config.yaml
num_hidden_layers: 17
hidden_size: 160
n_experts: 64
experts_per_token: 4
d_expert: 96
d_shared_expert: 128
hidden_act: "squared_relu"
moe_layers: [2, 3, 4, 5, 6, 7, 8, 9, 10, 11, 12, 13, 14, 15, 16]
router_score: "sigmoid"
normalize_top_k: false
routed_scale: 0.5
balance_loss: 0.00213
balance_bias: false
init_std_router: 0.0206
lr_router: 0.00146
num_attention_heads: 5
num_key_value_heads: 1
head_dim: 32
vocab_size: 8192
norm: "rmsnorm"
norm_place: "pre"
norm_eps: 1e-05
positions: "rope"
rope_theta: 41500.0
rope_fraction: 1.0
qk_norm: true
attn_scale: 0.26
tie_word_embeddings: false
parallel_block: false
extras: ["capped logits"]
init: "normal"
init_std_qkv: 0.0466
init_std_o: 0.0
init_std_up: 0.0466
init_std_down: 0.0
optimizer: "soap_variant"
learning_rate: 0.00575
lr_mult_o: 0.856
lr_mult_up: 1.03
beta1: 0.95
beta2: 0.99
lr_head: 0.0373
max_grad_norm: 1.0
warmup_steps: 55
schedule: "wsd"
decay_fraction: 0.928
decay_shape: "linear"
final_lr_fraction: 0.0
batch_tokens: 65536
max_seq_len: 256
doc_mask: true
train_tokens: 351900000
max_steps: 5370
dataset: "wikipedia_en"
Below are experts of layer 5 (counted from 0) of a mixture-of-experts language model. Rows are named router (the router's row for the expert), up (a neuron's input weights, with its number), down (a neuron's output weights, with its number) and show model dimensions 0-79. Each number is 500 + 40 x the weight over its row's rms, rounded and kept within 0 to 999. Numbers have three digits each.
Before each expert's rows: "comes before" lists some tokens at least twice as common just after its tokens as in all text; "gets" lists some tokens that make up at least twice as much of what it gets as of all text. This comes from a sample of Wikipedia text that the model never trained on. Tokens count by the router's weight.

# expert 17
comes before: "–", " |", ",", "0", "6", ")\n"
gets: "0", "1", "8", "9", "6", "2"
router:550441513523494506535397481493500448522506491538559467598500430468501538461476446511497456491521458583533448509524509510495560511427572537578477457521499424510539483539511523472494464568469504451549478453543574526449516556486458515440454458
up0:506525531530436526531480423459520455546486460497494522523539429531536475554549534537479500462540460498498561483461387486523526563489549486487497509458583524515451490517493545540429435511509546465475524497511562596499473469573533473459479555
down0:467471491546549539559518495536613496492555585528543541564588542513487494479521544432503500489524539498515444524483542508473489489515502447439546547530439396467460537523522436435485549498485508432448530458507447490524525495505602539495496543
up1:513452539485495592532493457492532444456490506590503482487521521472464445512532519562447504527472499522454502513458480440501486401506520373564430412507571468523538486473579461489532487478518481523493500502433483497431511498491399542510519502
down1:512523499470493529506567475469444497557510572455625448472540525525497486574516515448522453488487495428499545433510474451461522495485534466545525432511438482486426466511441550450491558483537443491457469491470497458468465525508483527453557574
up2:497398518534515520418505485462481527432525485548545478597471519510446537504478484489518472576490486587507471557523509533543545474467523493481496479517514496435535494477466505501544507442440448523521479512465508526429473501486429519442483494
down2:512489501428427546501514495533485515469526489452503436541556534493467470519524489446503497552492472549510506545535506457553534582508478458500552519482453543579485518538502553462498449494432517469496500552528526534462522552470483454512482614
up3:506511493477509517516509454477461495508531439542486497515415530440511569505483493494467529466468487476519536556544487515475508539458564505462572473505502483454464567507481584555519492499508502483543520490487531559461410541443474542435450501
down3:445527515508444442492514490449434547557497468518491455503523507405530517443523530442537559497479538479563462517471530454442498508479491508479458436492571546501491509512406530518476507521528478479450432434519524450542474529534469488558540478
up4:575465483562499550500507479559519427556568476497541479435555488569482449552525548555529458437510538515477465476479449585472553591466491474470461497587422543551513504424531590520491452549502558471493476476521472494520503549490437572480486502
down4:489533502496536435467502418524486481464445444470440511585541516486447543533535543542477505539502491526486475494521524481517486530501417537526541543549481551532512466454489497591541517465457480520529505494505512548580490520569549392477453526
up5:538489404492504478551513410524458510562588505536538528471464583519523455445487472495520532499526430464485519522472516453481550475512505491531485531489522539480517547555536474482463438586477488568534525530558478471538588472581474433526578488
down5:433482580464523512564486529393507496544473475506475508553419452504474461514527492492526472504476478499485472504554461512376515457472495508496446484519595490503444512519487470501487454492590428472500523494502523426438516558444472533431536503
up6:549507503468513568514503508499459463531525489439530496576443526510499455511512608481514538455517468460490554496475462507455567484575482449519452500472548473529445471469432504494488442533471428514541467564479584504449446515581515422486503524
down6:543507484456525498500418475541473475524531447465492495496552521553468485524489488435551523384436475493531545491537543450490469533483528520444408488479463524500486458511535480556495590528481503463488502454399471416422547446534472507513572478
up7:545512474477410542489516433519482501452449505476499510513506424570512480493454464444486528468420473525518466548482498476465533550543513472463469518549536548510535526497507554518481551469479490417545478513524457564571476447451430520533515449
down7:486530509564472549496450539554497487458471545481449505474509537470474497553493573480513435484489445523586500480566545494429396502570523507409502520485434513458522494518469574471448497413574449488450485470529402495505527519513499465536498504
up8:504515540546514520550448520499546442510485497510514542506568418433529448537532426533517538426451519572463473498564573464511527566527444513478469475511529487510492499490541517426511451447515473518570494516545525506507428437460447517480500493
down8:556555496577522543467460540459574491450425516472476501434493459534484489427430514496442467548488503509463515507496484471479473523472419528504542548478504448540480465441474499520551436492480426547481491471464460537610473455514491417583463495
up9:544446519458453497484512441423496476515498496452536509481491475528509484543494606459528479431489521493506530597522558484575479576534560519441613437444465525461507472487443540467472453499512498522545466480523509531511527491510468486538522568
down9:506546508565624502564461508590502588468507499527484501483511542550500552544521545554483474484429432465507506520497484530566534513586464470500502472477447549464462508539563521497540503519452522600468456521534512448534501495457542505576479450
up10:536518443458478550565499475515521494471517472500535430557470522555484534562468580453574515514501472496566500551505448496510514541427518490553520469479487533508547581543533487552582533517456530446442514459518525544439466475509527508452479551
down10:457491521554519511551567506539435533450479483507443468502484532550515526438427536511473533522538473497438572461529489517586461473495503487502440529474495514481486496481522484490468540519511525434469431543573517476517491469544521481541431570
up11:519513477459448499484433510549497440498474550496497445540414412474570511501460504480475537584508541526514497471508421469497477528556487499507489578516481531452527491488557500486552533523479447552461333565525463448526489502489546470462507525
down11:466487510488477475435538485486511424491613475532463510502507476489621456480518579485529467523495516556532475446511475496502546520485490462458478445534498533503556524457560511459519520545515464463538570466447440512557508475438563498518509444
up12:560486512553474461522466445472506416464557524561389434544499440540427481492516500542530580465576527475545466477548527482473474511515474432580530509568478489425431513478472528478532466540484446557473520513502489488443450553481474443482557512
down12:423461429532526475513553529517490543467499554467536415428563554508486489448501475478493465454535441507464480478522566494463562493524466524518479502498504532488489556578510525447494417512489502438536474545513467508568495539461583532525497469
up13:488486488514547486464501509511479529484471473479585506511539464466453510448522463562494509496558520555465519467474498460491527488464521511503550461516491434488449439446556475513506440530526517423515485481488528524506507500441459601468538445
down13:511558471442442520529429509481481473573486465534476479471459505448510493508571527458462511513518508475537501471527455491488487486542435553431522585557548459469512532527457438491486477494552535505477509559552487459483549522517452393543534510
up14:533469512545469438513592460550507566522485530561529471497492495461443614517481474483493517537472508506520491544493508507516554495466443463512491585513465472559472469482480510464487453514508501533529450546530445505470497540427448653538506429
down14:482564475523521556465627451426534516503479497444477559439504507483527461502525494489461571515486530467512454435545498551489505531478508520481512513531389524518403426455525502497498508605512517466535450502515507482530470492443419497531519502
up15:515475491520529510519499491486485531505524451507486464501587483522469569555482489489497550568524484438444515490525415513430522495465509530575502508478521549549547524512475484553496510555444439503516495539486562486484474454523461483489571464
down15:477532543473480495556470483486519566464575487519562537510499536495469566470516500439517508470507452506543576480420498506553471496542558531453498543572433481482484467531522478442498520491510518454495575456543491471476509542477548491469514561
up16:545495508518477511540540483484560549505536505479474488489540586498515517534489496488541476531528453537578468406492517569532516531562550523526455534527453506475567451500525507504499412514476436445532447516491566530389527510447418470528536417
down16:504532492499527511489534477466486497441567494487464519444554544533474435545463503525495466500541434557493460484484497544532471514429484477468486529533472553407575499510530500493516464415464436490487547590467533530404455618459444490517521507
up17:445450548531461593478476501531490466524490513515481477466437430593575514469469525523500577563569498462504480500507443491512486485499502488535534550491564505489589431549484556492490493537566534559486422505499438552489577552426511515491521485
down17:460531439555534429500483510521476428497562481451531509509481533479436534573477471484505451536544599534500490415529535524508511545487464421516449492418497460505509577462539497553490494461551486559520531506515452483549491438464509516508425502
up18:555474483515480545518510440498528549478456448483529511510506563524517559537558442455469508553427476488516522487520521465527575478501419560506483479458511475497514413437539557534446479527448465462564533538453437432438588520557547469463479447
down18:479600564508545525524514482477476509524485521499537535460528515548587439507526525514549520438591530571482562486532528515423464501609517494484548473539521541512457507479547453503561479480563511582453601431520510513484486528511431488512543488
up19:457538521500497520469536474566479529410443526497493494566530479495562497475553513491454498513501459443415498507431474468513503468524504533492519498550531478511464553519510465601531474497444542503527516483512519571505452386453531402524465469
down19:516518499491480535486516538435501532539469449487505460457490483513472502563410517559514530470368556382554505485418450594554546514483630479519551559464465494509474519456527571432470474468477476443494491525547514482506504504493424438482526473
up20:502473487536478494472502519459517459488538512496434576557444505413488519500467448509558494556485489553550497546554500471558460439459524544538525514528532392524496505513481555524445486506415483530499430474471484515505491570504494507483466583
down20:532469491491507478549457525527485568529508480519551497488519510523571534496520460464499462477465512489467514520557461556495474509520531491583516502428512498499469428575454601528473443555498437564470501570547462468602479510472593459453557392
up21:498502429377518443541487563508509506481489493449482511523493525493503484525518539461509460505529518520517516417510487475478567488515487517558445448515472450613449479516557531505492453476489529488516495482494496493513533397438465509422443465
down21:542489466496474531520507435496523512502517512464567460505415522545481544499437520506502522460549476469490526532530485485495496502450463486439550506468507469508469516521401494506530516487500541496493500483489487478450522519504511470551374519
up22:398449467421446493488536516497478458497557484529517498500458558501504484457453532523620446492477480518521424535517426518479488516500581478533513499544493460411536504494553527536557535488555486478502459453465469478506483584471549472528542541
down22:531469556448535504502403517519445488531479503512500555472547451616531550519417405454498506579466524508490484576483434474569491473526472513521472455436466481568506557485539466518494510470474533427477468475450530458409472439520547573503546540
up23:497512448537487532524555498578475424468504499547489519470514508477543364501486475533486482440580510545503455447471542508496503517471426474508524557523475510493478490490509518477523549489515461503517447508442508436556533489487533547508495558
down23:490477548515483530485422511456508501472523518488444445524403564518515551455499466418496541521544514456457535520424478515437461438502547505544488467518467444474493493444484465489593427440471458502458490581456519513489476473459432464510481515
up24:598518464526613521494530543492489506467498451463531481507454500489478484484563568480594463459499569537567488531509542545486538516484511457484519513478531450494523564493530448487559437492506514536467501485555497505481528583496462516466472553
down24:474526514492528496496545504518443554488537549552475482540480494462469514486495534469465474508517523484499455496509422397466523505426482510526463454441553485534483482507489488490543514554546567489465482499515499492419508487478515476588478550
up25:489495509449504488518505440533500482501497405480466540513437506510450522497499510458493551469488553510524536578509535527460495506512440460529508494522456564445511474460427543609537447466518568449499518484462521497472534524537533446486507477
down25:480435459512476425525459462540492525497571457479520539523401537470484485529525530449541517439582486520517538457593469438473520441499474493495542497442474530472483492432572426434534581522540570549504492493450480434493418538527541476550447506
up26:432531520507473546481464543450522437470590496571522497505466476481524410455491532507498560469479427563485487504492503467459455446504509504362523466545531540452498508457492504520454520522483490443503561487500489468505508503528482546465517508
down26:542536518533499541488532438650435469516453481536524461491531444436467520571464464513474515476473527518460442512465485462475550541493480434548494513531499457517453548478464435545474528451543542544514439546479558482476500556489509456492497535
up27:501536459525527490501474481449530483509436425480507488512489489465524541505426475511496536476487500537483587569546581540507491550458452459548540473504500449551466541505460459460519535466473485426492524518511550493552471514515459560491402434
down27:547423514475472437529457510564457485471493465485448491486440557479502513516485482504527501510539522561558450582483520541509455560487505521512485542465498455560594532529528541496506463526475483493493455525441502540573549468490476405516553509
up28:560521437554527462420536425547532433478484457536486460656527492425531538476559474557518589521481463488483539537520453522456515465526518495581442554525479461545487532480528488472541500508395509473550546480524568507491502482508479465519463468
down28:467530477531490521459492515467414513463476375526509518509579506430522442487509481582462480517478470501487494488517483541508461501510511459481484499464511585526518522495468455509510558561533550472565528457545554450567552500438472463469483575
up29:521554516568460525434463504515500406523575484527533489432436559520509531452548489452529521470499475593464524484507515539616526572454461543513485438472497521522532584476491540482517554516421462461496522487494517457400543482533473555496557515
down29:534520478469563551521534435558509568475471549500468536534433543504479541522468484577472443508542563477540506554449487464520591565506514424482542453452468479497529553439498510513574502493476492546582503504458510503493465410484488566502434509
up30:598453528466476513553501476429493487470529543509571495507540516415554474480459443521465472541432493522547494533587549489499514532488515561440575499534483449545509477553556502564525509550459603521563499473533528468471509472462520479505506533
down30:476489567526563513514480497499439430545506400512530511514463501519522472456489466563473524495463422517481452520467533491572467501501513533477576406575502537494500536546558528472445452506521492524491488552546534479556554504504487507537523521
up31:520476438567479550539495545528514454462534517553510472546484511532576493501417467452522584550495484474515386525451488561473543561454517582515537480551534504488508501515474442502469541544529468473457439509517484459423508479515517466522494464
down31:505479484503488464522554493459442404522483491563538479471446478481530485450558554484510537505456548479627491411480520500465487510505502436484520488518588495522517547484477528574442529475503515507537465583550496454532453525477477496524455534
up32:492441463501500453501444535469461531470533464503452535466517403478457470448489492504497550519470555493540509449566456514486606462569545533492456483568481525529524462498510552478487479497485545495481558531516536490499549511561534509536525598
down32:432498439565497431492495515468509466525522556470418565561494453507452529549529467497518516450462443498523517496469469470480509530545465606479541532497500524525498475465484498466441448481557468486574441581523481501520489536563436499478569484
up33:512496485497491517451530524486522483547511551531537522537490459548519445462510507526476522477476518593576530540484557466570550521506485416439522453487519464476529525456500455463475463576497540471427481509490609500588435509514500559485564562
down33:470516504535521539454509470546480571543506513514453475501553504432442501529542479526470529438555449506515541509502562489417444559441499495536480428436455484495492519450467524496512425428458533477535517519469507495485541506520556494489448548
up34:494469526497465412460461568535474490495442451472568492519610476436450420508561483470546544492508489432486548491539413507493450482401479466534521489511478431547484454505471532459427516484477491501416547484474528493467475556440473494506505487
down34:433520532472481535556550450537578584448497508527466532558484553432436559481510544457465479587518411542570473585489474473481509499477488470509552548533502455485478512598551470523568464485536540514571565474506476505553448471527447497472450515
up35:569479447523525517543495506477454516430525501492471598542499496526573576558463467465498504516463456474548468468461452524490510574548481515525456562471528545399469504499551496419518505425467508500462547485437452506483478550473431570487475488
down35:466542531476465527459523473452449459476452497469506456524535521454457444469548536498458527452446569510450557505496466548511523476442527547471529469402475568543442526475490478464515520486523505420502486491495431457569468475480538629481461449
up36:574505508440480523626508535479488466562487469463540467531504485501527504514483499550473558508517513510479502605519518472433524495522484495481512517552544498484516527571536479463539500533473537513578519544501511514505498503525584494498485499
down36:471496493499454463505561498513521494489487530511497490476556468514480535440467479424464466498531590493482471430447494432547498536525475558468574494502496499556445497546445504551485493483606532385445435527462476474553491441396546575525540531
up37:456527501531437476538552496457516517561527492442529516548486438629547544461465491467521494477538523499458451508577558483510559487512522625532471511496457434487516482508468507555509495515455505557467467411518489529468467401472480530448422560
down37:562472508530510538537505485529482550479498512526454562478560493405505509490549502436506497490472544493540506484517453525535489474493480463476439447454517616521499556478520571567474475540564476552511527581540454442575568543525538485484571477
up38:487512479539540516500456458507453543430494474516464477542491483486460551470491441505507504501506496511425513456495501480500526496502479487459542481481481487553512474435462460584573554471547538482435581497464443548472509442547483551505512484
down38:494441534517574517453526586441481524527563494542445443483487466506515496473525487500535492527515477463498451426524512548546479528534484437613466567510466544494476568490552549479435629501458556528514543458491481500474482547488505538484473410
up39:505410492503517482563513508431445460470490555465488609513515458461537472486538557536448466498536548389482440527511530500551519489535524556549483517471564524469505441532497449490516590471500534490513418370519517490539485499464529492455463461
down39:508567476515483524487428470470541565508503558463411500494452567452434500436498506499507452537527463496524473489505531434488526522478527463497550490503581518451528437475497433524504515507463464497443476397490550503512441513504461503502546562
up40:527556465510506430564482519467490601488497459602495546550491490436572509395540535500498476522441547490461455479444555503426448501511519500427504477446491473517628513531506518514505548581511499496554491497500448476474481437441570511502459524
down40:517482434476477571457510420512537430483530524435537437447507443572450523521453458458503496418429506469512498540513462477519479451559441572521488521573510519484413438471432510491512473501551466463415550475412499474503417516500491501448520443
up41:481483537530503434445564478540510512462520435565523534511516497507532455481513484509532475499551529484501435492509513458510518530470511480478519418526497549422480518480434521501550476593427515397490526548525536455505523517499538425464554478
down41:563584469519541468500554443498548446556524507458562539529521487481509467448508500521517400481471552446498492471523474499515460483583468476500535503546563562519413517487602533515556498512489484545441519513572493541452487508490481478445417519
up42:477472484541448534544507584458526414454519505550490441531449444425520522504540518477503554505500509420488453594507497503496528486518487554520436504467535532444510590559541456535474455506511470513578444489486525531516517471465553420474481458
down42:473493496492518529446519507550588469538462491521493510539470433524457518493441486477508504482465533502569520436443456525478487454527441544486542551477536506463520440522505466475472549483487541479447596499477512461546465535428550503526489463
up43:551471441457495523434456490471481470496491592491485508562456482473516391524472469506567583480551479508481480500462465501514497483537457529494518464500467522466485513505435486542426496513509461502444423509581534511442552477476508542531487525
down43:522518464484472481486496512482446451556496471564403511456511445432482513490432492431438484499440554492436409497480551515496428475424531515495452553511456517468530510477513497541439519470554577456506476530545483463520471455497477566486521517
up44:524423486437540477436488499463495541486456481439495447515536482509556500507543438514547532503473416440537493412548562550447519517520475616515497572519455443540453582491497482458494490483475538474458511472494501450477486477510481494495491538
down44:519474540489455531416529479552506454465529524558474528479461522467517532445415485510454472467496530567530512525511371523510533532511503503518558501496531505453451561466591412531531534519592542426467493494497461444487501473482534531492512511
up45:564491528605560417551483485477511563588461548520543494485523511496438500484454499488491525496509518532428493506536480481449560442447514517574475499443517517525516499546481514478515450561481452452480525452496483478497469541570576555511526531
down45:502535428416489488459507500506549478512576498482488486500486498518519505499634523571531449534492479492517543522502512550526539555533531525400480451516463514522531513523472442474470471477402547528543510544442521455528526471486446619472473433
up46:503511500463524538533461526502447443566518494437492492488500531434521493512518498457402494495554544442485539480489481488481530509602533575400469495476523517500446543489556523529462511479445458477498500480538499469455451533453475506499526488
down46:485493557541477589588514494578497474499570497480530564488576489541551538426488559454536530483504552505492497435500490471473535441560481504502500517513510453462515537466502522461490499531588437515464506492545543447570432420502505575478497501
up47:528502511493538462421514519472529515496530557514531483506526484499427509471466521520546497446504511450496492557505479544518479469476499483417532460493549479440458471451581545486462492601473516436455396516486451559486464440525458468501552535
down47:532404434464454497493519476483477510483468470427500495459466443457484497501524502467454528493497479564434607458465528500522473469562443468448516493516515489460453508392482513497576504524432415497510510473455514494533512590491551547418401515
up48:475542543456537508528542518507487429498503504487515506505465476482508547514495496431450521469470438503462547508574493485497502524496452461589499500501455522490531522516471442565536527531491444480520463466491554495461466474448540517475424478
down48:475512527449514500462567531465477425477470506476494490489550445532531498445506536455527497470520449528491483512466486488484486472437519464447438547475457462535479532452463527489534581529483493480536447562541463475477473483560492475569426507
up49:492483525470542520544473496532511458538506461458520501507535593514486505475494534568374468572458526517508531513492521512421540539460576526524505496521517473513546470490499462437514482441504511500492498479513433507497517452589512525525428401
down49:493443374508474514504505438485538468505544482560485427515509495529596501519549464484479592509458512556464484564535488417471535445530560580549470496498511488488492505446499555545481389478519491483490466460478464468458561487506440534457416475
up50:439491516445531500481493439512509475501499509435492513456471491505499545540509531496587517498505454499554512493506480539490499489480552540520435510428510529520512441471459469484512453570485449570496440551540561452474469493517449492518421456
down50:511471518478524484506458527491490548509490461508511522465442462478516484502460490546479483463525444540464431517506510538511471533385485447499488513608530552505601532497466509509375458481543505437516491400470444474486479527453431536519494578
up51:531479503462495494423490486457515449522471492518497523497495509431392453488412520522512502449475477502517515483466572491495492473531466516459536537529542520486493422533469468468524536513565463477459529440531416494504460574515494508526511418
down51:461448532486451444520456566497457419516482455576453459482490522478504525454550556449480484520519535509488486477472482512418475550487494442592488540517421450513501510498516524491486584524519535459540505478521492506473519460453514442502514494
up52:553481587505508602543434498448490492508499493522495493507447486476527485410453524475583500499486508559547445500435474446394500456450479463459502504498528563502535537544516463436525511632515517431549523471490461554473536501487508451573543488
down52:509502483578489506457477537452476486501532554539492415453507518556500498580535524525450561502551532493488491509472487497509553592518527466475498543442536490428508484464515490526525529439531485563483484524487573558547485499430567487528549521
up53:448494589568481468487436505560445527519584494403586410532524538467571498569523521440553479503540502451526550459503467460512426508495485503513479473549487460476497405502578465566471529494536538469465447517549486492487448473493553484560540427
down53:485607537539573400442515451531511454437478502563479519447510498497522465469447528461576423539493490478459569541541514499452483483496522510479530507466536440467499473477492477463549474499565383522476407508502522456499515461465482622498489493
up54:525451533536494567494497435381549509474418514431502503531562542501495483514494434599482509465493552502444478542503535461527493453505555511516530521510520472521462466571604512508445462550612504534541459526497453489492417489533454537515454488
down54:529437525505531514501428509483482507510493450439512464452510552518525511493595489494425549540514549484473504499575542485529467542585486516459361545555528507502495513529502499484555455458551487476566457514475505565510445522502525516392521516
up55:584455546471511504457411479506490473489529532600511504473456503484505492484485484492521435553496540518531485505534382496509518469443495447480546525491468491498497496492500496499493489493570528496509470488490434580456499550458440556450510530
down55:464474494528528478482535467513502453523529570428444502474461574549502483515443471534467542488514529526477496487509410503494479460475562522449514507485458471511507555476472375462531443539485476496599487523453530453576509517561467538420529568
up56:470485526409533513549477551514465429535480531465535443537529441451490469523433440494419501518533469475524544552450516551477443521404430551514540539461545481499485495527602518474480435479439477442542523511461517525414455516434504449429492486
down56:491496535496509491504427484474502498477526544566481522526485496465532484468488519488530416566521531526469499513539506500497526503541490457495484528592627535510527509497501501435528610408552551525577458499499569513554490519527438530569379471
up57:578460491540492561515454527493504496550480497515440500493492482572469490465534536450504454523435490472527489435487525531485472476450433493511522564494506538426553476526474567506496568459536503467502438537455502465537503520427459456506481497
down57:418476507554490525458526493504536534517493529518439507472474504533557456447466468490515451606518593541505427465449549499501504562480511493466431545448507516500553522495473504482510482507551486483477494464476486485540487483590492502605502480
up58:530518577501498427531465447456546516544435575511570489481469465477532458524524536527472501449499488547571484558517445519477489475504476448545452425538494492482550422581486517519506457528550533429458477467471527510470543470454466523498484508
down58:496554461463510477547470454483558522449519535507570463471465488575521452556499525502460525522456470520470550527533509475514559534461488466525473534468540470506533546518473526595567532547582475487495585574502521432516493470517593436485510477
up59:432550467474528418569477490471492476521397517521542511427580556471513458516464503432546492521379515490515555464525504549537548523510517493453463501579489463506477464494558483544535504517458561535470456515541521605498512496493495435524549463
down59:498531398536537479550452476408475470535533576579443472536503463525536552529567497504596485473468528568408497449462447463479490529525439469530467475461484511531481518566506520491483564503465530542429569468421547605525491496473539496484484472
up60:455421513440488474480496492496513432505504541476497575538471491523484479525456514493491423534334446548454466465434554499526495492506507508497470481480541530528551466469493503478524471601488508483474475467535527429487474451513514497522549545
down60:449519530527549509492521472561513492441514479486437465520519515487543506600446519495498505556518503514502488474477512578536509509488420427551455512468481534516523505525552470524515569435432470420472520529461483537527479483496471501486500506
up61:560509487578448561491511474473542512515466434450449508537528437489492499516504530496481452515469559519525499532519513530462486501575483523544520529560503554527453427491586443467434483447463505484483502509458550557473564503440466543542457485
down61:535525505511489570491584555511452495401503458408485540459471453516487496455475545511453448477483529423517523448535501502510559430583530499527572530555480472433487530409491529461465467527520512529475531515478474534451452472387516432496489514
up62:440506463628541560493537436502523504460473520459499544548492500453456425488552443455563463470507577468558545421489548515472500533453516457523424499548535494495563543493488546511538481547422529450483496483525492490516516498522557466511467454
down62:476465504501498509482511484509490487582516488492511509496479492411488480434546539436488487519430515496540507486539534499493532477467553471476510512544476584494400488449528549509518474560461484614447465505563517508491449510494475466449540591
up63:545504493428535496566455502472516500496523457500501542532393499442471470449497422554487518514509521558509442484533596511524486458472523532445500457525562511584578487502465499541490459577517472518460458474504501468438497536588509500424552528
down63:454485515521508576454441588441453475518479492521531446504595547545508531496485511533529480493473529484477535506517459474525488495463487513459504521546499480564534423542477485450488623502522449556516499427505458517480494397428518467533535491
up64:548505525473543422545436451464520479533477504491481528464481510468477547495487491493406399476546417480528529443534457478536520451453469545517387475455475517482470484519546506541478482451499523522512512451456477492545499450521406590491559546
down64:519544465522489496441468483465526518495512510536479509476482558525470480443393527526583476546542515482458463554557477462446459505535487478518470462539505432552476509528553495392514526463479450497511431522428453523478489524480521621459547519
up65:488503487550524483510484474551524478532593464453529494478511444498514433505485506550470461494546480491526526421477401510501548503460566495523460519483452488505467502500532546588449504522521439412501544511533540437475480493505460551513504442
down65:510494555508505498527481450513481491527511495475539556491498460518487486514484464536551448477570415452578440501475498559468469479466507534433533455480519491559534489500452471422474463409540487591460575486418461575456495472550550517483450540
up66:462461474512506515372560476473468471476484497534492589553503496415548604520527466463523488519496519538426563535539445466506506575497431524546442576480505503568538504476488433516504519537504569504436490532484514558537450517542461446460433517
down66:570495495503496534502508568424514538467481417450540492469461511525502444480489553454505470554411553459520552449509569501498488505586569481517455501448507528577555439485518563495472582509459424444526510387585431537488496479506548547448469565
up67:509505515503478435565527576495505576474497499455491551532466609525466482520618471485463533438515502511420614499522539504478479563461469526495435478453537567524443492463487516429473534516523476484533549521546602467483398539494518431559519490
down67:495469463521530507480533463495461511521482545463447524486467500584499367456525475514477566484502551451453491546543588543578511532482438561518504532433435549509469497478505531525450517464497558475456477543480573553452487508503564517531522423
up68:449490490499456437486470518575490518456454507546452503492490460481540470531523512463464485482528537509557508537533581492494524477455491528493541500471532565468490469538524476480499529453502438528524495462422445324578452491469392487490500460
down68:439503553445533544516528442500513550565479492494453536485495529482467505489578467513555539549425555543537545573458476494552565520501515482460589474513466505466500529532487460517508444497464525493518487515467506510496585596525477463544509404
up69:480455490560481477583446518588585475457534544535530508486433531539494519478510537471529490512468489487471522484476448459532499440492495469499433540487508497575512490476474508593549505444502473524463494496475502516485521470503479552510532476
down69:568503478554479525490589525507471518521537435565547512509573513517481510460475478499512425518447477499520536497531491532501489526516539525478485555514494454513533558617526488403527550570572477539527464494502489430453410471505440536475444457
up70:450469523514427491493480439563513556506547557478475535517531457512484442435470454533460512494488602484506464426543502492497500465581517463508490446483535463499472514531516480520469497494547502444471512538538445459426517487416424539432476523
down70:501473476511538537451494554504565514503560557480518514543524470469505489471434535550492575584546540453517496541553446533456637459493446523472571505443494529528509502490473552534467429503445520509459552528465498476531486453528524453399524527
up71:577468497414556542456491490602557559462488433524512549399523471499479549505511475476496441500474511535487458456510481472417469523540553545493417519542581552514530509485516467545479503493450567480566537504596526537526470466507495472480450550
down71:465546533476465486560494541486490403477415563477494521548477473427426507491478534554574554619514492432437505478514559484446573515562519522484508519503478507541511532488509528466465506478534513485430468494537447423485546535589473550575487517
up72:508481495549530521559528483465522451542544558476550503443499508486533463476503443478543500469534473545595516518508473504540466518512557501517506552510478526493528503497574490426522495487479533475532548488519483561488475538490431550532520491
down72:483528498449462437467526509548447525501468486513463536438535536477464460559476440536500486586557461520513525484460496477517550540480524475515381462519416494526561469503504578583484473475488438518443549547471560472552546476537505508525580484
up73:453473453526477562508482440487487483479528473458519481530444460522453577463496512544540542519425531468488506466540573459513535524439456500440515548523455427470543520587520451429510498473481533527535487466622499515538539550494537499432462435
down73:504506528569545410472502503530524492491513401506602550460505481545542458480501578524417480464511489528491512483560456497455493420574510528548535478503424554532447453481537570495500518497604499491491562479455512545525503564487503506540481507
up74:499486482437513608545497469499595597501444533511542423549426488486491561513503460514494492525539539516488398544484478458471596537506539508513514525555568464509548489469440462551499489487492504457486474498525532480485461535531446493521437456
down74:456512473493460484454509498496506480525429524474539505485541452439558478560521525515569476527561490438519519447526516591516477522506491478553466494495476508518477508494496558501520503560537458512549500514549528496481505464504497555539446404
up75:499457529502523530503495468560525559482504536522459572494502518474520506538512527533492457503528501516456501543527502488556558519449485510557503544529457529494503477508551511559476522492518483500498499525468473504538529504469485584410506535
down75:562500486501516507411483484462470497555542528477513484563481535495421460468556504474539483485564548532560514521580467539497444486459550535545515503515558355471476475429468420470523479454457529566549503525540563469399495457520538495481439550
up76:507505599564452480468500504497461518542577510521548467524522507490565449465486435499527468522506496506501427473490528489515465476507523503473516478553492488489509450574548433506581473544505502473520540511495545490495517469527562483475486468
down76:499524513462467553468516509536523460429416541455463468435542490487473489491498497466514399601489534444528516427550482511460505551534465438514571509541568524483470500559548486453558423440565532500457547472504492509416500542545514488510542503
up77:538612427519488485495490537522484460590491524490500569485490525477510424502491494452512499503516504525507539430471454530448525538507534443577500499455464389490469497479525557508537575462491458446477553475518444552478405576462470523513435492
down77:520494485472473479519507453500559465514479504491522448509506552517511509460515506485527495521462447461436512551498500456482502432487489464514527571483511548459515512417478491485454490469546461442529559443498532532527433474509449548473513418
up78:452512431508525463485523504509478534471518421430524542547507462487552481456447478507521542499451515466506431477488552559487592467505573554578456528453494461584487487462504507476478463456494566470524522411518495554503568529536474477462546563
down78:605521479484450522491531436519569507535516436475452499564472438436537529496528438561489555487580522453483496471576489445512520447497547422511533511528454526539568478445509469469488514462487585449492470485528526553460472498518485536460456483
up79:506517513557532502486519491466508421427473465461555458514545433552508480470400472538502425550438533485496471536487487515531495569539512470482492534506480496522515471506538459465502511500549571481526516548554480489598550516497489473535505459
down79:514548489570505533487458440454516380498531487435390487519442515503508539456514490488435468484522498533503474498496457562452436518496442547442533439533512567460495559489526532529465530435498550527406455528481508519478503510506480541494463515
up80:493474455473466504521460500500497512446511526536456535532472484438469477472584391489509496496467523507554561522443503484446554460482461549536460541567520484571487488517455508497500480497492538498458542497509484555526529470521410573539500505
down80:503498493547519499491508530475506506474491514507596480455539445531430533525483545519568494477426537450536523525557492582509555501514467501517486599422554534429534506498441529504521522502540449507490518475514520430501518476527493485519536486